config.toml
num_hidden_layers = 13
hidden_size = 128
n_experts = 128
experts_per_token = 4
d_expert = 64
d_shared_expert = 0
hidden_act = "gelu"
moe_layers = [0, 1, 2, 3, 4, 5, 6, 7, 8, 9, 10, 11, 12]
router_score = "softmax"
normalize_top_k = true
routed_scale = 1.0
balance_loss = 0.00737
balance_bias = false
router_z_loss = 0.001
init_std_router = 0.00664
lr_router = 0.00139
num_attention_heads = 2
num_key_value_heads = 2
head_dim = 32
vocab_size = 15393
norm = "layernorm"
norm_place = "pre"
norm_eps = 1e-05
positions = "rope"
rope_theta = 500000.0
rope_fraction = 0.25
qk_norm = false
attn_scale = 0.177
tie_word_embeddings = false
parallel_block = true
init = "normal"
init_std_qkv = 0.0652
init_std_o = 0.0
init_std_up = 0.0652
init_std_down = 0.0
optimizer = "muon_variant"
learning_rate = 0.00721
lr_mult_o = 2.0
beta1 = 0.95
lr_head = 0.0316
max_grad_norm = 2.0
warmup_steps = 200
schedule = "wsd"
decay_fraction = 1.0
decay_shape = "linear"
final_lr_fraction = 0.0
batch_tokens = 65536
max_seq_len = 512
doc_mask = false
train_tokens = 469100000
max_steps = 7158
dataset = "wikipedia_en"
Below are experts of layer 10 (counted from 0) of a mixture-of-experts language model. Rows are named router (the router's row for the expert), up (a neuron's input weights, with its number) and show model dimensions 0-127. Each number is 128 + 32 x the weight over its row's rms, rounded and kept within 0 to 255. Numbers have three digits each.
After each expert's rows: a language model's description of what the expert responds to. This comes from a sample of Wikipedia text that the model never trained on.

# expert 5
router:085177108062145119150100113107088144095145155180109135163148151114109103151184159092114097172172167157170099140104178173111153102177157138101154159166114144086150160146153116090119091161124108090156125070100099097136169153084167095131164169104126167151149108153189128166188129123081164181100153101123152085092134173156130170105076152066130169154103165097081150103174095117136180122141
up3:089165136125133147138117134147141135172127131118174118201094095149173085123126101155140112133104146137161124104144154136101079175139142059091093096168092133163113139102141183133135130113201139117110112099075122098123191178096123129060128163086128132148127180112152149207139136107127111124187083150128114156095100127119143182069092151153072087154047165088139150117195147156129172093079
up4:166103127136169070162125101124126107078154139120114142105182114172160118120204158162096133083107089116173086192121139153181132144081148133133109127135099166111095134091151079078105168117073145105167125149093154121179095141116148140143102134132130051166089109112166121077078190135126157135154138107172124121114227158123108220125142176132117138173068131135119124144088098125107125164114
up5:163149123065109172111077089160118129102152141131079175185113124123108136118111106086000156124085122155147152102163146133140139116194099130132201168148130179108149060142134142108067133114132088123163112165087088141162121122086131109164100144181122176203105150115120154132100178129096182125127141128150115090155145093139068164137126137134131125103126106134162161117130136099091156084086
up6:110132102136098139141123131118085127156107181179163137168124094130090100112132170167186137100208136092144083115160133134125151210129118118113129142178169134107158168107105121080092128153130143127155134091145161084146139111045121116162076144175129154101073122068141136079110143078119129170053141112161117207163101137131151125143039129155127083117104130183137157090063128094143116126112
up7:142118122139117101158139138072136188140161070134147158149110164095171111138129154148205133173084173141115113168152174125169162078134100123075074117136100171104129127180103068126124083185117078156170122106157214118142101115125116095146124144137164159117086137114106142140137128131135146140136153152145153030140074199103109135119148172102106105129115060185176096080159106112128161124108
up8:132119183119098084150100114171174126106145178146153122154149145157076121114143178124119083160192098145151119168138088173152180185196096182110143164109160142161137092134063156163161090160150107120154147137169058082123148167115106087095112116114105115073149136129191095111087116113102173118062190143114145095103080107083122086138082129120131088148152081118099139093087154116129089145135
Description: Mid-phrase articles, verb continuations. Words inside phrases, mainly articles after verbs, participles like sent, placed, awarded, and word pieces such as her-b-aceus or cert-ific-ates.

# expert 24
router:095149114092138118177096114103084150092161122166110169165156174128102110163176157095097203163176161155149098152154152190142161101153137112096143167133113152092167159145133118094090121167106126097176158091115112099157081157098169095116188167102105160124142094131171121166169131121094159148080196093101161090115095179146152146141089105096144161178101166096081158104183088103108169092147
up5:077069146160136097154142129143073166149088077136147105121097132131130155116143092126134140096153149145203154140087109194126121143064094129124114091178120150160170140185080141126203090114156105119174102110127145112119127143125203087136128160150178139135197103079118121145142134157105075212176142150131143106125130132106113094092154099084099127155096118069127076156076084079111108176114
up6:143124117122079130150119089123101139083121191134133145159114129144041153176125157130104105130169119173113067190096148081052102126122154165151176140132124157152176114175108037131193150109078134128102104136131147151145127137092104136221092121115124142103118166153155172199168090101142086069178158073158132157090142103127110130140133138107143101150110143109105113187153126115156110133164
up7:110094101177093083112108137112142123155177161118190130090113124172143157137160127102142105094151111112089059144096079160127118091102121091202165174102133139085105151111123093134132207136114130165125136171153169072127160133060147143124190159076179165140183100151105094146120161112130138144127171065163147113126184155077124120110129144126139164076117135125078169082194069122128140104110
up8:122126129145154119145138066101135085092139105201116130150157166097153129078083167109144114084126151134133140181112127181117219119107109141093130128088120117109108119091171033129096145080151155085182164086104122144107136145126143126089169155113154147124191098101164125155130143185149161113078102103160101159148128154112185161060112095144146107104171138189120116100126105105077200166101
up9:108111111081111084099098146128150192076125157078061154067167087170142145129116159140105108183125137144109080128140109129120094104200123125112146146143121103078205077180203128132133139150135131130118086124122169133139105106061120082176162076109154195102120047164159136084128152160101110138144160146140114153125103173123158148134090160165126166101117101174116118144131201139086120114121
up10:163137145110101115115130081080099140162154146112127181136116166137161123106093126144127105174200046156118162106164145119142110136141148161114198158174125116094164113100135104041187151120181106051150156124084107113104132153085143123096145135186163113132158095114085148117078153180117143119025142096116107133144152169077092129182143127121154146132115158095179076136129133141164154133093
Description: Words after articles and commas. "the", "a", nationality adjectives and attribute nouns after commas or prepositions, such as Lithuanian, outdoor, water, German.

# expert 11
router:111131121099157092107115097132096143102150126158080109149162166160099119164189176109101109157174156164159123130139164175106174104125137125097159175153096159103135097117191132101126157150124090086151133086113103082171214140078158081090161142122103134134163098187153156125136116115098069088093163077134147096115068137168144165118116154098123148163116157097076143082165091105067171081186
up2:143160154094113155096113102166101144162194134151135101130098119051104159108156121194107175154161211131069148106111105102086106183131159109098163148135136135149139121099095154143142085179198053097124139169089080132179199135169083112106148131174088163107092126117163138094137162089163154127176159141120102104143102138124131169111136100111115175108099169081117079092131125109105173117140
up3:127077168120151102183113114112181175093143148074151124161132098113112114097155167138122111158089102204061100155119138127141193087167103162105170165114135203095145155098147078117111170101092118162143106124094055156123060113126101166093105120169160147090092107141133095114126064134098097079105162164147142155100071148190200101115138101115124144145121153126154168114140149104144169148136
up4:177131134150087155135142106149106165164138183126062121141105152134113140103128177080122116163052125105103134078170214143105109114102122128074086158171125164097066075119094084105177121106135142177118102132119146106070169127110156101125130138180126168141079147135074139220114100151118133193069165114126107132151145130151177190114167151121138134171083123085096146103092108120140131155122
up5:091107111126108125145168119163123099121155152103105105088144087153142085146159066156159094146225124116142144079151119087148145103127071103110122099158121114060093134177171122102108134126134147167108119122096107105143126124110178129091132100107104182078137140174171205078128092118172123194123150065132140172118123096230082179129086135164115164114100155138178140100147149135150181118138
up6:121168106115112123111097169163150131080114135186128109123101096118162074145076085149176079118121097132128124111134152122073096165111138129145119098142116182131132136143129123046132144085114158144168175096139132183155139137108160142052107129105140119047188164134123167090200130140112112125114145156153153117059129112173118145100171159102100124146138097129092155120234073116176174187122
up7:121095127123107173107152058162126072128136135117082137188137092128076146086095116159105128078168195148099104091131184184102188105124171097123100091138078149121126134121139089104112109155133130079125146138176136105138125136099163140182140149091169140137133113177088120149124181083095199113141121147100190104124149052132121182121179133087137168183140135171140136162152150103081074090159
Description: Word-initial consonant pieces. Opening consonant pieces of a word whose rest follows, such as tr-apping, tr-ucks, sl-, gl-, pr-onounced, often after the or a parenthesis.

# expert 57
router:085159132108111110167078117110081166091144124181117158159164165121121092160174129100122154169151140153148101156104160188132147102150141132084161168180095170081176100155126108096083104148131114109164129080130108082142097164067174104114160175113114157128134099126182094168141131148077118081102142125099172094104126169173123161092083113111129173167101160093109140085144056084134178052147
up7:127114086115123117129147151160100110157142102135159134116192138179072134126156075157194085142152117187120147136208101183158091112106149187127140118093045150111156101187153073102122141099087118157158069092170108081100183158111196126117140082074134145105179125163118165158121118146138043113121098174151114135122137133193155085104104132126144110122111151077123123126160108126108137147125
up8:090173142152146139084130105143172143119142143109164150166131093116142067148123156093142157099156085145132148164145128156080080177130086093132090167144132075114168099187148096131146091168113083158087139099150166141146150099046223150175117194122065107061121098106116094095122139138121087113127144093167125148134156067118074157094133149132170130158128127197124156156129085155129114149083
up9:184124115123133143114094131163066115169149176187113140140118074119131091110146150116098123157130132093106094187143129191141151129178165078089147127143097185122139101104128162118110115174182050079109148154144104173112108106156095132141076102144210129116080131095110086157137138146144146135117160109054137136149085108093128157087094199149043152118103185067160116105120132119131142100146
up10:139110087090058080161095128106130141185151158169108159128128156114157174132171113111104037209135126198130098149162138140114142111121144142104123166154168060075121133107091177119107137136105136116149184118103144149172078124173148149137144102105106155116107152160123125230126099130106153140141128160062125173137101109124112072169176153125111186062103115096112091110103092114142135157119
up11:097144067125149100090136111187099126172119119120167161126095107149161142141156084113161123112094035166111104044127080151173122152097105114070095117114125141140119128122120128101125122136121059135200095139077097135100169163100146115090169183140092180142126081172157120132116171139109134128153118135118150112094204098162107199098135150136115104140125042125157096124152199127124179133136
up12:094155128107075097094159064118115077119131094164155162194139156129168137126150170220150110191130123128112099117131162090168180123196158135188091160081098102177102174141094157123155123138119127073130089135164158101134146103144124137109105157122153131103145119149129130168168051157135156137101129076172139089095118171122096089118071107133115115073121165155125131071167136131058108108098
Description: Name-initial pieces. First pieces of surnames and place names after a given name or title, such as Bar-man, Ja-atinen, D. Manuel, Oregon.

# expert 55
router:067161107099129094146090127110084151079144137163092163165137168141092106152185136095094136167161158169175109149146134179149153093158172108086163155173116158093134133121126097090087086161113099086168125086091109090157109152079156116103158177100098167139114086102196138155159116112090162129092166117118154091092148150170156134126086148063151165168094141103093168091175065096114163091143
up2:132158146128153144083095065152110135181119106197187094132074126113161126143124138096084044116138093154122124178132147139091175082213172092144092103101102109118104176083108099139112149139200143087122104112133147137150095154070182158116145100121142165152166073125172142145113134105123135167097098113092186147106176139158125081143180152161085125137117153136124168052092138099119147139136
up3:107069083152089149106107158117130213113145143108120113154127154162142070139133160114117173116075103112109091094066087121155135100127107099117202146116110128182119157170181112097107134160147176130108175092175132172135135124104104104141125100123152123111167179159117093133145227105167154100030084111165117117144118139148108113128116128157121196194086115122079157112154091115135105084137
up4:191146088115118145180143138067074172113184123107096175076112129132053153041085081116098179134141118105142139096167160094176106108161160128125132104115132125098148113160141128096138176165173138129147134078146071124114094123158109109169122150085130199141064128081172098135115140200091103169129119148138133107164161097106140094128135106146110117197128135083127119064106100155129095119162
up5:122172108082147129121172159157181123131177134065121127144144074095123136132163157079120127160088131104170069178148132107145219155147126072093142092170142177145157088114111110091131158187108099131167150189124142146093137117122162070078176136095161103108080109135139155179155106108124165162116143082181125124130120143081104162109098144137135122101137047111132103089117139111041106139167
up6:094154126073044126113115092135141145192173109179101102082110221165088120229140121108118068130118138125168127134133165146087121054191095191157155134105154106073122137108167128126123178162093161153121140107066145123133153061109099181126146151144100175121159120113129121123125111158139111144088123110116098161123100127135143104120127100095136139122181115110102166116184171141098096133162
up7:123137121141126087130138136145112086212150131135128128171126122119128071115088134075083081170126163100100142148103169106167122147090154116154093161139166159142128149099099126127155148117118094102135184118120145136125103108127077143162165181133124172126179126102162176112143077090130245165124134123097100150072165089125191124105149155078160127165110140103096130114057159057099200138079
Description: Titles, roles and articles. Office titles and roles before names (President, Colonel, politician, rapper, cricketer), the article a, and past participles like killed, arrested.

# expert 33
router:084181122106114133158113126116078179085170124188087136169176166128089099169155158099110114184153145164160118146130153205116155103139163120103167164152127158095168159153146099106088125171109096078157133080118110106170109152099169124150161169102099169115143096142172109161150122144081127143093176089101147097108121185157140190124085108071139172156094158092112163100166101104116182065139
up2:106116120124081161152123124092079133182171174140127081174131124120101111158117111156128088128103126144137161153137101100103091095128093125133097148136129131140063164133131179122180157172128108155162107064102104108103151184150087100102178107129105131089109124135159147168092148125067094150105170112137101117128147191189180126139098145146059058074119116099093177199103195099143175104190
up3:120104178113138116092077087169100123110138034144105174182111168157093151142154098090167098130120110150142158059093103147178150144140136125140113074135178079126169115182156148130141147089166122141151151082101129107174177174148129171215136099071071077131143103137129129148116165089151120127146163072128134146118174112142167190134140131102127120126165140097091092103153122088067113086107
up4:085076147073122110202112153144093158113124106149143176115094119167063119137179082120102123121126104124118067108186147161164104153158085115061116165178151139148140134060120133107094137157141153167104136168141094123184164098106103130125205168148114147124104095134133158109109171115147089114146170121163136102111151099124116178114113119124142101083161105053117142076045102112189111149180
up5:102070182138157153092074061108060114086192171157104142148108121125128153170189117125170098144169065164139108177091114148163122191082106081127097104177131113092182083150159110164125134146071101102150142169115091136096105110134141123114181157143161076124089163111120116161143081090124079143125186161174136067155149131104119167127130169125136128101125120122168086092115127145078122139128
up6:097131123137090197108133129137150076198156139139102101167157108110109113136120174126133128152128100106098070163113139155110077136051137171109154125180108084098096110108175087134127110131109196105098185102059136114120212181088148099143140127183165164172132090089146120091153154104108145180136128105100142164153155136120122191171088159095117078162112190115148113153124156111076101099140
up7:107123167139136137132137118046085169109118109145208149130149152153170104167099150126150089132145101099120098103159145097157084094109149169116176125065164069108191111107124114122128133122125081164128104060108097108113085167092134106157120203148153138112132127079114093089102119117140102082124089081110143122097212135172100139155091200131096153114123123123124196121091152130177196152094
Description: Place-name pieces. Middle and final pieces of place and team names in sports and geography lists, such as Aust-ria, Luz-on, May-field, Black-pool.